{
  "n_experts": 160,
  "normalize_top_k": true,
  "parallel_block": false,
  "beta2": 0.99,
  "warmup_steps": 200,
  "decay_shape": "cos",
  "batch_tokens": 262144
}
Below are experts of layer 2 (counted from 0) of a mixture-of-experts language model. Rows are named router (the router's row for the expert) and show model dimensions 0-255. Each number is 500 + 40 x the weight over its row's rms, rounded and kept within 0 to 999. Numbers have three digits each.
After each expert's rows: "comes before" lists some tokens at least twice as common just after its tokens as in all text. This comes from a sample of Wikipedia text that the model never trained on. Tokens count by the router's weight.

# expert 78
router:519451465518524539521513462532508468446512584552489485510430520520537595525436422498622427503531499502517572485566505458470486551424412482517482510479527471451493488521485453465528443473559440507489525468542483558490453490540444501479596520466526507510491565459499577511601506508489514368435469436531520504520508476469508536542472499491465492492567453529545523504480545524458459509483467457465546524511473530508497463496519523493481513525546448572516542503450491481509448548509501489514479433510476547532534484464558537517520469424503514490504537461489534551489557491582486471543385525494570482493459496533447535499558527549493579568522455500434476507485476467406471468421508517488502527457472520498529469497509466492488526437475453477512468477562461567532577560489453
comes before: " |", " of", " |\n", ":", " was", ";"

# expert 81
router:571469514512470475488507444461532503518495461469441457537484495480528535522495467492495456500554482507445578558508527491486456513484495472513465596495517461483444438565426542477551684538507480520496516555488500540506495412480485489555492548481501536534534544475455486577486525497515537504484490481450529498541505389485552473495516418481469490506521572441539467572516503503550489496522442465557495460457563461508485507478498502548535463542557529483518542550501459493482496554467475545572446490488519545577528584506489522498484449494468475605503518456492518453522442526471479534508460527523528539383480513552532540491581551464504502494537591512468463478408559494435543480503427509433499500506474516471462448522502457546488497491530488411541470457531516437538475502514509
comes before: " ", ":", " The", " \"", " A", " UTC"

# expert 91
router:505525557363545507515510522465482456462458501469526488500479480536692509527492511519454492502534489545511518477507484461504515553500446552519530531490506584501499545540566468500541444517496499544462520476546531531462509527535507513506572602489509570484480512554543465447476539451528493515437499438484496521507515473521392401514518448481461494513452456496462424499525505470423396470398487504500514505518569499494489488569546501469548453539442490501455524540570476483483468452517547456567474573497509518479536533467521544477539444489456472555518439438494511499474456552516432510544487510474468506532513558540503526523519537514532534497545562495503529466519557486470437493519441524537461495478488516476440433477523492416504469459475434497573476485506448497559517450532486
comes before: " ", " |", " |\n", " (", "^{", " +"

# expert 121
router:548449543505579502502525463490493498456496489473466441528434534604553522502494470520576406501496540501433509470450476460490457526518494452495449526471496430469472395480483492495509491458574404532445551523504508510473399568502432490540444497521538498523497539497526571450542529518531522516439501449456531572459526466453531522524483506471458564517521430569528546502510519516546519492509472516501490543478531524508478506499482555500509512585536509542482525435488505444476476564535510493482511490578507514463570477479546477597491478462477529515511487484406527518541496546529488540509481508578580466484495435471521505506584579501530566566589488507465483470542512526434498520496480478550440508485433449473458456577473435500493514503486454470398512504479503535442545573501532
comes before: " |", " |\n", " of", ":", " for", "==\n"

# expert 51
router:519471475522494469508530461519513555520480521457440535485554438470453488530479491496507529503525497505439508456547596472443521523531519530521584529489485524511444508461439555479557482503563473532479508619531465546578467490510490491515512498473534494478488508468489480578541507626569515422457501421425526542469515447465559452511528471427504484605486537486459490547471526557462468529493569467573454443443472423541515455459430475563519438530538510503486497460490511529511511510442528526502523496512545543431498538439503494455505490494468486580540554471492518512535483586504498575522483526571530513442492467499487574473490551584486490451472650489445475500442483464474487477442512452479499526488478494454500432484515481482520540451543504478454478502525505483476452567480483
comes before: "-", ":", " •", " Born", " Coordinates", " Country"

# expert 70
router:524508523519490488428462485517493482516508487485541487479486541517534488524486511477497524517528431467346532483432516444495439476523504476549461543502503499482415433470451493496491473526476513500502515553499474507539472458496466494500579465517527527586494508560488523536510503516479522533507511498509550540545516477451555457510505471469471533526492460531500505537497532525526498503409479416515556492550558452496546468530481497554488556449593478490477505521396420451421513538488498513493446523567512507533538495518509619517497492499540468549555516491446487528584461530543511461535502486435519548429494482519569506526479564572466528614461494490450438507494538626500478467458505480517547459472522502558508433581512466542440474525458500359549518470548523496545536519480471
comes before: " the", " a", " his", " be", " her", " an"

# expert 45
router:476486508448462480506485483500490453485525499515511509538526423535553490536459451452456515502521480532420515496519478516513479515618473503514494522481511496523458518484469525562507498500546504479450507442559497502462460485506495475532498580491519585493545479483562520513485540563481526503482516439520507577491528493464524432540502356436483503559524457529530502498510518524495456518439541437379496443486629459520480511513379498484492508527507482582454528438474499438456506522488545508482493466496518551510545504500507509462506547471428523535536481474431520511454470497500433554511543542560539503455519512489568490518527540583546459501550562499503540502455463570447398468497473474505502564383529522593487524525501450491428475510570409494569505507461490505502470502489526
comes before: " ", " —", " \"", " +", " USA", " −"

# expert 126
router:498459482449517481458529469572591509458475506486554549516505495500481509535449521491507514504523520497505513399379568483487476504453511539514490592504506478522499463482488506470494463505571475472447559519519493491550468491539499518537449480405510484545568581472482494613477508552586511529447451496454496528518517452454502464497611395464489520556509562525397469464507510510460506558481507374530507466451541502545524488488356468527486477465550510498505516448506496469499506500450510509464502542545528597482474491430556505518519557509504517502535419506473517459519447582560474497524443507476512549447485439540519544551476553521468467483499563442480496478510442519510544462482494471503525523469501465548481468541509488512487595502568521514533467490545466465488492519478469
comes before: " ", " List", " Born", " The", " Species", " Genus"

# expert 133
router:522451503417611514494461495488540461514504511513582480510477509533544500504500542496472521496528522537504496509514468480503497502493418504497459550479483517474449487525476538536540460513495533411519486482531532502546489468518502503599537522432508525508532524523467482488498508525493547494473461438401486543499521474474474471507488403459472513527497502543498421529484518513485469494476436504483551477468606519554478482566489542487510529548453486490495513469571481493495458488493520483562483505456475571540520507470589471529558487472412534523513560486526508561426522509499480563551472535519556523474518513488535520449448518511489585512529642509497507471514521496451523488553517505452486483472483520465404410560502473510488453498558478335566465492519530365597471442514480
comes before: " |", "-", "20", "–", "19", "st"

# expert 15
router:512441546518609473501516473449494500492422525506491564572440361554524499509512432492498508483528539483486497436442545540449481533512464535518549498489513468417489524533464528504496520539503478454507502612516538457504501530511504467470500516471506453524580496554486607519486525527485490517522494488416483508603538382492440487495494435493451552516509477536497393521447471467524502498465523467521515490541568462534489427500486612519524533532505537484489503491490498478457529490487502537490456466518472506499578488476474588442534499516518547504532412470505479471512491500614489467513497474462499605460443440480509549559567490595532481494479591508489505543568466487503519481485461464488474497497513478556552503497488451557472441518472511422515512484525466505484535527504486
comes before: "|", "-", "|---|---|---|---|\n", "|---|---|---|---|---|---|\n", "|---|---|---|---|---|\n", "|---|---|---|\n"

# expert 80
router:519481511470637482513461499541494490474541491495576492503514504473491455553562495494478480514508486492505487432511426453497436444485516466473502528483468485537503516497556464503504489524560481553544511535530486531468518553543491478545596568512526558507455522457501485454514498490502527441475434463486545554552528444443508513473507484492491516559489572515503475524453590560499454481463439531404503510474488448509537481477479506467506568479499419619520501477458435466485481557472501506555532544577580553466531585529502499478534411484462491577559443473458505533472460537462490558535454530546565450505512445484547482460475508585491502534514505469485484434456526519426485450514430410537463534470512519511502446545445501562433463507542407490438498468512481559527507548503513
comes before: " ", " |", " \"", " medal", " place", " States"

# expert 46
router:540491454536492481537475539500568453543500591448535500521545520487487509522515503495528494513538460485515559460410544486346492476517500548511488569478487544517492466502421524455657471556524399543486498641512448519552504410535469513539491513494503560470494512489454508510481504630493522522460419440410559545467532506467498475484519484483509523493534520445450502526493479572447470514515466474514482466483525460500571435451425483528524467522534539475492536512522469537501510497455505535528483459528485512510548492466579495462497489498525534562483514495571473466410468515520498503503452576532497506489505463496465517463490559543497483505438487468499539518436528504451509497498505470447484541510466492471550460476477466475524559506572478486416483465577502446508461559513474
comes before: ":", "-", "\n", "=", " by", " Born"

# expert 63
router:492504491466464486393460536509516506514485522433577530503521510486623465516508507480599492499526502574469538468548513491516472539528467477569476524493504505497448553454553432504537527522490427488425466571490469554603496485511462475487525512486498576538541449558485550563540507516480549498503529492484512564512535507435486484517466456422457503498567429600467480535474462495493495500489497497488604450488538462514508505512489533495491565532571507522492513538510473516457559509513526526546411524494494510522516533509465552520489443482395449525587501468457491509455500504588497486544549510515489562456488505552515512513458507531396437531450474499459533486484512525513469463482509466489492510456483522532497390580549443472399465487554518445479494480495410464525559463520475
comes before: " the", " ", " a", " his", " this", " its"

# expert 115
router:546479467461520485479514562544542480482483465505471521552559507525519555520465523497503536458521462507413455520465471490433505535528479526550533477478497574499488415444493512520520476495524514519529463486502498513452529508526473465547477506453531553588504557508601496463490533563480477539479513496510545523502536457449496479525597472530485554564509407481554399484513560473473522534501564438514549571491481498497467475519497543495543492512452538530452494454464499513529498559499489495503439490595435537472521502448553599503571512494428549484522557504392479518439497473527477490512502551507571495462442388521515545501494524568466589510477490480495498494498446516489549533479467435433480575477454580474537486501474478415509527501520504368426485497498499521484484463429457
comes before: " a", " to", " by", " in", " been", " as"

# expert 75
router:529463469483442479480514571475532462556391508484556415509449503482559454509529541454518525587507481558525588490472448563469474527472496534496526538494490543380524507501498454493540565542515444527430510524517577520558509500522503491555544508465521523540517559545485526516486533473482512427451516484505542528516540490505514498570495458451503530476530547542476515500558509505499475503496478475461584571508488464500479508439527505503506521547497543522402579485515542500501464503519519455486407487435473515492498468495476536450526434480495449507494482482562534552500511531517464601491438541536563538498478485475484531445558438483477450531600478457477398524433499457512387552530473503455528520458478557542480546461573481461545519476478471481484455442547432521556449519487450
comes before: " of", ",", ".", " and", " in", ".\n\n"

# expert 17
router:485489532540555507494483562437509468477473597478487452493459467531511516527498391505489438514510527495464593350477439505445495522544462463550499503451526502352525496570495453496520518506528463499443570532543615491435444544539474425485518617479518493502484495532579507509489527488599527528410478485500528507549522506471449533536499530488451552506613465533490504498498488465525473499471421515511508502536542491510510507491468466477523472485513465514518507483529490404480513506502510476514550442507461499467538506448528590481498494473452465474518555481464476510569538558549455524542467519580523541517428390533485515501521521469509537509536490509500469481518522504516505498479439504519480509475500586543439478560506507475493450498499507463466480475542447529526474575514493
comes before: " |", ";", " |\n", "T", "s", "O"

# expert 19
router:531449479500466485451541480468513514504503461512540530513478501515546487539503460510495535496537505510473436460474440512456442507453497546532468572482541468470406441504485522549480534482573459470421469425520544549498426522454502474548493534488500553510558511516502474569509508516461512432522484511441489538460512463491503422537572502494495500514605505506480490502525528480510532495552400434494574505474564501478512505505514562581494527533471526516438486427523498455466496601474537518544434396578538519578531488481480466510521537459465557527589522460503519499508516468489469502473538521548554513473490488531519480502527511583418421584510544511496497480519514537373508491513561524439531472447475519542497423540502449560450567490559488454436477512503530433541473554520537
comes before: " ", "19", " \"", "20", " -", " The"

# expert 10
router:523483491514505494492509527528564495502511552488541406482495498529519420541511457497580454544510538481465499527532490537442483497420520465468482483500482446509503546498483447515544504554517465465514511575542497425572450497433467461523507581492556528497470526516485521518496521515468526475458530456432581505471527482471461426549494495469475539504515457456505554488507590541510535529499494498570493556494537483483546494543512539519546495545546477484484535386522553449509447515445561508497435467522454497489557556523532497517501377468528455485527480508504580525526513561509525486542433506481548512499420516462487502484528476520502504508560531514484524500486442513471417584589487490459550631466421453450512385501478482443528510481488426517443487469500492421428459545501443
comes before: " of", ",", " in", ".", " and", "\n"

# expert 152
router:532470432463574489465437589527555483519461483426531500606494450461493530482533534466477425476528533600489507483445493524475508546551481499510603567500517536491504490607474516435546510510632487476524495493559495480570509502539491522528545500465517517514543448503481480534496530590498528541485510480528504533547536322446518478502497431471462525534538486590495473554474464498502507487505499520488539457506559492541476505517495574493490491561457461519481512384511483507476484559460482533483479525478460545459506482494479522441490475464507459505523532493506481528489488506500473507549444522496522533480475414538459628507537563584525492607458503452480489525469488515509497528446456469497515552433478458463523484476507462490493502504530489468583500483478517467493441487497470
comes before: "-", "|", "==", "===", "The", "="

# expert 86
router:536474517483487448375490520480540522540514466461450520485462525458510445504520537461499545513524512553450547517442525543432421470542454475505561543507543503442444426539572500473504569511557505432525464546497533541582456536564519508500475509486501515576547460546512577498510516465514529536524467472455506604486538519409502502487558499446477505511554467545433485488505498475504481579513523515535557507535553516529511498508505527483523541493499445579517499518552494482464539529449591478470349520534506495512541477462536458462532478530460454499552449497492506476482528505562470519469476475572516501501442434541470529500445490480478451540461632407458553545502491510478479530492523478484466602466444508502549514454507496552467462493519446497514492524537433462509443522463492
comes before: "19", "20", "18", "17", "08", "16"

# expert 141
router:512495522487547491523470526453609452438483628472555495479523448471471506497449514499503403473512432483544490405539501480495486547532505574519497467482492455528514535595569509484524547485481486501502500546529533420440503524483437459478512576468509469512498553471566464444576507498527500497467477510510551542556522495509537532496501531497503486559488471479470394556470628517538458475395534499547525501503547461541485485513497472498512477539517504515452492483493505503505492545519526488484474540574474496449575524491563487530507492480505494515523486447438496500545464502483478508538440501483485500495474504529514511499469473557536496495519486486464440509577437531469334545527488504534481512492516549626466492583509499506504441522482462481513441459465496472557566556392495
comes before: " ", " |", ".", "%", "0", "1"

# expert 93
router:515457562476473448502509464490510432465494482539482510550544477518496469527535408490481535466557547515498486510528491512503474546524446455542437563488531515535453530535461483518527495487517499554455494453527521517459475531508497448489506560460500539490556531511578490555481540555523523512472511437488499538513523473471512511518543361402489498483570431534507523493525472490469500510499483459462523559539585512507565507455469490512497464543517503611481494532527506490471488524491553463536505430548484502485448483480547521493527541458418512503525491440401500509492496513522403590609520542468590590432513504509515492502525541497517488488520524534492471510537493596417410483506450450435513549382490488612519486540564460463459461491565452457525477477502490465497480527486480
comes before: " ", " —", " \"", " +", " −", " —;"

# expert 111
router:514441481459518452463373515535526455532401554489468528501548476497507433523476516474565511506520392515484558476467485547505430513580504457493507518488553488486474438560440487502507510509489499489542487585497515537576468446512462475517496519466560519563542493468470549506562513532497547501497361484484535566485556525372546480484563496476476540536517474516484476567489531528471499515538488524496491548461512492499519515513498540484499453493582497580531495459435451464473507493485589546487503498590510532499542510453491484451507394454457521511504494484459554505470519524505484542489496493511530473485410429520533533547479488518498463470498585458497480464508482576473452501492530457464518608488431506480467516533544490533453541487576436490531454480556456470487540538430513
comes before: "20", "19", "1", "18", "2", "3"

# expert 55
router:504483486477517516494509601499482426593446552479571552475473420470541479495583519484489455503512498663496448481473530535446501530577471592510501521463540548530451476521450523479515597498485513427518476475555561524577483511527492478551594496489493501534500464547474526548498515515477521489493498502450518576514517400450553455484511436427452489567578468539476520568505487526478473502496500526500564453472602469559503489479486526557495506578493510555489545449464513523439471593453498521521461520513483532513496512494439500469521456495480532513497497504508502529481505510551464475590450546495543507536444451531528564497522480586516494505483546479489441489531450529476491519514473439477474553468442436494510497517482468534489485445500492415472525486493536432514467484483427
comes before: "-", "|", "The", "==", "===", "In"

# expert 98
router:531479533492463485346495527535598465555482478362521549508477445456485475507484519529493477522524453527468517449501507549447464519421512455507569522501503491482462533480497506459484482540514397493438491596498504547549482517477499519499457514513527496510480481603496528564587509490544506490504508492504621613634516464414486495514487495505489537490497564487516488547474512498551476487464527499512550494447476484530552476547497476449479510512604494479482515488476503513504472524465542461489456510527505476503508496486489502408498521473479592562480543503546533509541494600515485502516519523512487546479490455540509507561529471556486541520512501443472538504502521574508474435480472435544507490499480538478526468589480441564484396486489447531522483428475448492541493480526468
comes before: " the", " a", " his", " their", " this", " its"

# expert 85
router:513479556454547459469501498464511477458460535419448512502495424471504494523505480527511451471554494518449525385502496479436493591474515589498483507488523488505481562521576430472559512495492513512401465503526582499485503439522478457491517642486535510484493513568533511488582536471500496539478501470494530511506523456499511494548542503482486547543499449495444468537448545489525469480400491456469513541543600488521514527459492449527534488557541537481461500457507466435490433500514517510490510489495507493529539536456586499435554469487484465503495497372499506475493487546528466531497503534417453579508480477559503566554489454554504468457551596531470494535593486514512441510509468522485524449501491521586468473536489500495519426482466452470584462480495548537485563573485454
comes before: " |", " ", "0", " |\n", "1", "2"

# expert 119
router:539462430534534476506482536529535468534559545424573521530478473534543513503542460506499452506502491596485492459459548551455491499508526558508474618487467546521476496571506497501553551472464491491527545533509512458487489515513499504504510527482523459460495500478471423504472521531520539456427502480519508520534534394438500467500536447453483535529525538516502494492508541544499470477556427491413472425504583492535546515464491500500547493533509523509464527424415477515479522570471507505545430442540504545493561492485525486456475431497532442526519437509455480492422448640511479495493523543410481440515514497510477498566526576519510474622477515411481525515434466514407492495503494521467480468489525464545520539479467479437560564518443449477463479493517553509500417538505427
comes before: ":", "==", "=", "-", " of", "==="

# expert 84
router:506399495506557479497480497496508496462525561470523496485468430492536539518466504526477518484539492486479523494502443469434474600473450455566484496497548490397519505504524458501566498486528485520435484530540589515471509500585466443474546579472525479516552478597507542510582533470535528508463507475541511516492518503482476513537519466370486524553542452486449414499564509492491433514431463508518514536515519500496589510499454486517529494513508530487489517465531367442487488506493500524467489461512365498483527495484561536433571525470464507479494542393520501536479494497557486431509478539458560531515406484551542609545494481515495472496510531520496519487535522590530458531490499517523514470499495466559434478580466499467516435493475432483526467498513445554521529553485480
comes before: " |", "0", "–", " |\n", "1", "."

# expert 59
router:508463549481621458494484472516548505482460556510423491546446490508501519528455422511572498482524532459461537472492571523461469514455394523503539529493493462467510488582454562439455602506499449450536524593492521517537467509477499480457542505485509506544538558512512543457563517504498520486494491452383524523553535438483459513493488497522448520506529468545528422573446490482545472501476498517504522453455526478542462494506533615494521555555505543516491541525432526487466515580433500518493441485474485535469547484461530537521493458524539529503493506479433511446489509523607480446525441450507512526362463474482537529483607510594549497519490516509485501507541479497468535486431471468502466510508486479519543526533486475532451417505443495456497515498560466468478493567485550
comes before: "|", "-", "|---|---|---|---|\n", "|---|---|---|---|---|---|\n", "|---|---|---|---|---|\n", " |\n"

# expert 7
router:543500459499469512462481474460520495519522441459525483493451416519508573548499521506493499469542493517407575512516497454462444494505498454511522596485480493439507477545477526493521589551506436550421489582488519505504461479475496494599512531499502514532547523495452461599557519457495544528482480496480535516503507367506443478482531426512471476480553509412554432549556495503478503512457447448450514458476539492474468507494474457541518481545550522513441565563541442507489502527488523525546499454518508501559577481521532597443486424469495520611509516432575490476512512504519466535469417547584544556433440523557534539519552536482520466525484558524480476531488546524496499464463415494404524491501494517505495437488486471528476484473590501500497462485543478516520477547514521
comes before: " the", " ", ":", " a", " \"", "00"

# expert 112
router:513477542480484507493403535480493420558501519533459469554547474479565462554459565441529497501516541576456456465516564512468495527561499470556502467478511517499503497533440505474513527563448519455552480490523488543566486538525466348550492493451528500483562553467592465502533533529512543469504520424534495506499521491486476474525462499490495548491537456554513466498490491495484444492525452483484499571428531439524425559476404518520535445547518565460490493416470437457497453552453506494595472477507489512531512546484465525468524510476423495522589500487525551448540452493508472508506423512513557553518505426531440479526498548503422551517472478497496546500499546471467555541518409492435512567467479531491474481514601477497453483393521522500527473499471518548516478568492485
comes before: ",", " (", "\n", " |", "'s", ";"

# expert 88
router:532445567441592461499513489449505489438542514495520483480455459530513512497532520521458500472533526509529510470475523495441460585451451440525460498487523523473505432552556464467517504510501467549441493484526545434447489553528504473500556626483508510513597556534556502498556547465517537490459511496490500504544501479504481522480545449377478476542498449441501482509560517466506462499457489517498564495577444513510570530428499509486510521479479563497493545573500501499471479521499529463517494475481392523488521475477527499476511519456506532481485466410523506567432527529535419517518447531468514501449433534538595560635521536546509490488489560523457486508522522587493448499459493472503521451482499441608455512549484481444513466501526398461470455471552486549485546544483509
comes before: " ", " |", "0", "1", "2", " |\n"

# expert 21
router:483484513514579491438471530434479451443485536502437454506460452496565557507504454522454426509534532534405567416522516555429510515529490568547610552465600558524492535551476512474543462503503498557515476491534546433461499488620463434488548675496505553481521482516548480529484529515536529519459488487506501496538514450495494482575537474468478566508491484507525477490435505473497461506535492508496537475474536482508491471487489518516525519530471424503510501419511423472480471463536475489525518437490481520503537505444515526496540419512446496500539485470451475540546529518471464513584488534490523490548479481512452514511576494496487556488518574529480525447561506554527462498436423489483502514485431534546453490531528509522506512494487429471465479483521409520481474599511424
comes before: " |", " |\n", ";", ")", "T", "S"

# expert 61
router:488490564427570505498508522460547474428503523491516464502485503467564406502548486519563525504532542550515527484505557477460452509457448469488533565473534446367499545502505513481513503518533459556489465467502453509498474518551489507493500563483510444526523528570598489562502533467531511528489470477428496508544497465438514479522608490493465495567509422538542536510495599465449537495440549492534617503586510523516482545567515532570539470431540532484499526518587538401475426501512557484517497498522514523494517510529446515579543513479478494479489420427497509485500482498531465550523446506447441523485481463531551546586493497483506436469489577465456446472469477510505475536567476473463542466482469488492456505501598484476512480471480469467430465461477469480516577502495496
comes before: " ", "1", "0", "2", "19", "3"

# expert 124
router:484501513476463494451459494464504511510452509453554514510520545538507500525461490467552506527523402525379505474499498449505461535494485456533459467517529540514484577506463429473516473530457509489487524569518476516526498517514491432469567493500543533611504505564527586559520527495453542521520519475584530545533551505449477432525447404464477501518509479532502445495526477513392483491342500526585592553453523444497481570530484530543486532536466518521511502552507493485453526479475512508508426554520514486489499506479520553529552393498411468529565541478540513525515538497576502487521487488530547531428466513533515520488459547531444504493497470512497508511442502591491434453480492437560518515475466452515480469539508468428473439477533509455485511466548486498589548508491436
comes before: " the", " a", " his", " their", " an", " its"

# expert 118
router:513413496418508483456378534574584497478498573507533525508551434496529482515451527494563498503556449489496519464463440513466436516545473493511488512487543489503468482484416477482544488516470489500561511497510540448547484468514471494523493553456561495561458495499481543535576518503506553501488409488454528531491564520374527468491566513466468528522493464441434483529449564516472499551549429521521502510480537513496525520510472600480505471499559484563530510518463458494494492516501578527511529470583481526559508538452495482455512432443406516524500535461431541544443519495538471527465498477546505438503406488481555511509458495511503450494491586490486491434481483544460462487463535464448516561488445490477476480557517492531476550484598417527516498482605483449508568491467486
comes before: "20", "19", "1", "2", "3", "18"

# expert 79
router:541484581428578486511504483439475464447536506495512542493462366454504491533558463499460476475519532512464544403497431474498479489508483461497474503468457472499505541488495498519499481528488491540485500517544523438495494592509506485543531598499514563522488513514633522517493524518506524532433507448467514538517518448405492507499512459405494507569508467436438508513527509531468450510414490522421550496554513458526517498476423481491513507536546520509510533481462539394494496586481539499536527482486509506488570468484593528476496504471433497533503493454468496539462462592509421571594522518513496518451525501497601523491453534575506516498601535506477499525507498540455463451497444471563535484430522491508483410522470462513488443497548459467556473495532487530485489541505520
comes before: " ", " —", " \"", " +", " −", " ."

# expert 76
router:533511512476639503528517523483488523548517509490473519512451422470466509549530452502513445496510494487507516454491462457522480495466477442512481571491510465524475549482530541416472514516532492506539497533534514472440477489564472431496484545463524499487473540519529573435522526550549514481423476480527523511587523457451466475506482478414480521542491534533564477545503475544451500510434497524544486495492580401501551470515478515459525477570482426531504513492432494477471548547472496539511539516594465497444513544474559521516506493523465527490477462467483491516524367588563503541593458481518535491450476426506507529554494521647500486477520533461521500458491465495451517468485406500582514541487493467509479413553488495485440473506511501449441466463547489479485574603459483
comes before: " ", " Total", " Party", " No", " Year", " Win"

# expert 26
router:514442413512450452421492508461548536496547552436450524480477501438483511529442496502548564495521481518443498504469459527484446497490420458500538493508526488395501500536507540503497588513589489508417516481528488507497463501559475448491536551491513505560530521504507569514585516501488613481506476490485543531519507484481504520485505490423499502530568549444519529499464528500472500614532474487488532547518558469482493529496468498594517514445511435567449523451484463487493530516397513491460405481589516515457544468501493521520549508478440480504530530475505480474582481490535516461467439545553550516507420460540484563504496513495434426539464522490443505495510460566496514489458482496490474640498518529548464491443520483542436526507475490548418477517521420473430490538472482
comes before: ".", " |", "0", "th", "–", "08"

# expert 134
router:504498427450509445441473507518498501492436481535499521552562505466474501504430510479521527480536480468411454523451481482440511519470476500601442493480509576523511513503504570536477480524476468469450471524513519550491532469489486463478562499517536509611493618533494506521529504483489510538494517492508556482509514500478532477522567457480502529560530511499541437576507520458569488477484458465456531510539497435498470525529446524496569417473513493481529514399469457504466532552444526465481428542510420515502427540483528546518527556469430544509490562445463507429482490524490474526646518531504469538396484500565544480553514545541472589506500505425469499527524555488492453540407485520579509524469496462477511455557473480469468464456496476495546454463581531554574506479490495
comes before: " the", " be", " a", " have", " not", " his"

# expert 158
router:561479544393506375499529496482531541501400512447505512491492502526576447498458523508500463486535505492501516504519512523514488575464504499574614440477533547497442471482530530465528497518521501504514511510516494469498488564522488512487573485507508502525561533505526458524537538509512512490496513495451491515537521463473513445496551499451501493507483526445482394490547498507504489517413507501533517534494455382517532484511512502571534540497467491517520523422558483464503460545515522459509526479486514525429497528402556508517526452465453420524501469480508528491514516557546458529468485556527449528482518492533453497550497405656516458490575524531472464482457517512457458529550463388508482508433414508507486490534520486480493494501530467371466421472483500496604482577477518
comes before: " and", " the", " but", " which", "00", " he"

# expert 74
router:517458508410542452468462466458489492464504504468526510503457470523559546530472525528515479507541543489461558443504485494472487526488470461509529517483537534423493542538553487508509471519520488550448502476532503517488523517637477476483547575481513508521527499615485527481589526491541531476444495450496514508610528492514421515506478447347469526513527452561497478499522489485488356550432488520553538539500571482533549524499473485500513478521520535494469528466515495444506449504457506525511465473495399492496539517523597540484528515455473505478515508417485505466494427497509490452466494543443550609508482516535552594480498486497512525506498486502486492485542526563525504580521452534585480481499496492556427449596476495521477483484459405486530442487508457514530536469477454
comes before: " |", ".", "–", " |\n", ";", ","

# expert 99
router:491433521494575502486460544513533453479523468540444528511544483498521549570515494475529454453497522519492467436532513463484451527539477487591519516422524527506474487587475491420481502558484481506491512481533497500514494454514455415549507487451522459480524524493631456501538530553493548488513463448498490519516525486484481510508483502506481547493577433572529445529527461476483494505538540468405515541450494419521517600487416529567530472484543503463457488444531443451512486494495516482579510439474461530540466466515504568510532528438483465504574455434496550486505360455514476470473430495518507534516527523537463511481526576513427599549486485480498594426535443509492529530541491513455517505461499521575475506500585481496462529483501520487515494489453380502531508559472515
comes before: ",", " (", "\n", "'s", "a", "i"

# expert 136
router:509501419428450471459397498544509487561354527515500501508538471520579409511490540477533511518563428521436566479479503496519497503539517510518548483485541504460469436540521544529570482540446521451566460524499537518639493480547461497501473488491542461500490474500473462530548520548508515508517424490462516516472542500404511449548569480476466532518485478486471477567455502506483499510505479514587536544448579497520475505548483540475547457531591518502503494472521435497456502466503574541539499497518549515555492536499495487444526404468488443512526500494472527500526535537495480513473539506546453478466438454489481482484507549487450470462492557448497510436506491489476460539519500461468532561474435580471449506555611500548460533462559467432554480503522507409514448499473466
comes before: "20", "19", "18", "1", "2", "3"

# expert 142
router:543466594505481488463405566438489477558496575513475508536555501523516474529519488475482552437507474585442464439416481552501507527478440501536509505515562532528502436594462512471488558563502466467502423477516502532502455516522479389504566517429521557521487455486583501545463538532501528469513469461549522518502520451491535482518454497490492507493541475480507492516468591529505437512529503457505505470446486459526542514434504485539510508457564458509469538498490492454485442500404463513572503443532512524556498539447445489519588517453511513492508493504451524447472398474497460560596462522483501586502520485499490513521526566518430517462509544476470488501538468456494549525523513533430551471488525565491334517498487486489527532473521510500511436500483521533574533557502476
comes before: ",", " (", "\n", "'s", " =\n\n", " de"

# expert 12
router:526500467535545472484456484508522486464531485491561531431592483433462490535493455492577469474504537556513483555476496426486471489457485451529467515445484486484408515466503470489530505491469478486439461503509453517578475458512427471488580519506489484513505432548609525534546524538527546488517502506493497511570518476454551500548522514419483523529527454545484536550469530573526535536448540452566520485596497476505505509467500534489476493490583488537513498463589441462466498506515615412517507504588523510516499454491524538562508469485456434511523528469510532511555490525559488520533536520432523485484444525522479516533514495511423500523438499446472512530505445564529466514503496516479536502458464454522555403537604461499409477500470489337497505471461512480506546508516439
comes before: " ", " the", " a", " his", " he", " this"

# expert 62
router:532438532385622463508463520467559430461494552516448450458499454490596547511456494512546497462553509470504542385514507540444488566515478538508510522497568509497493500597526487527459477494478482544508533567521492531509502549533461440522588583491522494492493502536485472464550532460592517514436511503432541479493517476508485484502517497473479485514503459500552434531514563466550430468462498481517542553490548460489467521429505541512559469491514554518493493502567431485435531479530598460529491505508459507434551478502531525512570474457495421519491441419497517560463541520520471484556459488504498547469472548467556496521524534534528455467491518514504458496520475523513483537430477497482505501496450547468481465527530491490507467490454338392484472502525473496532495550492547
comes before: " |", " |\n", "0", "1", "2", "3"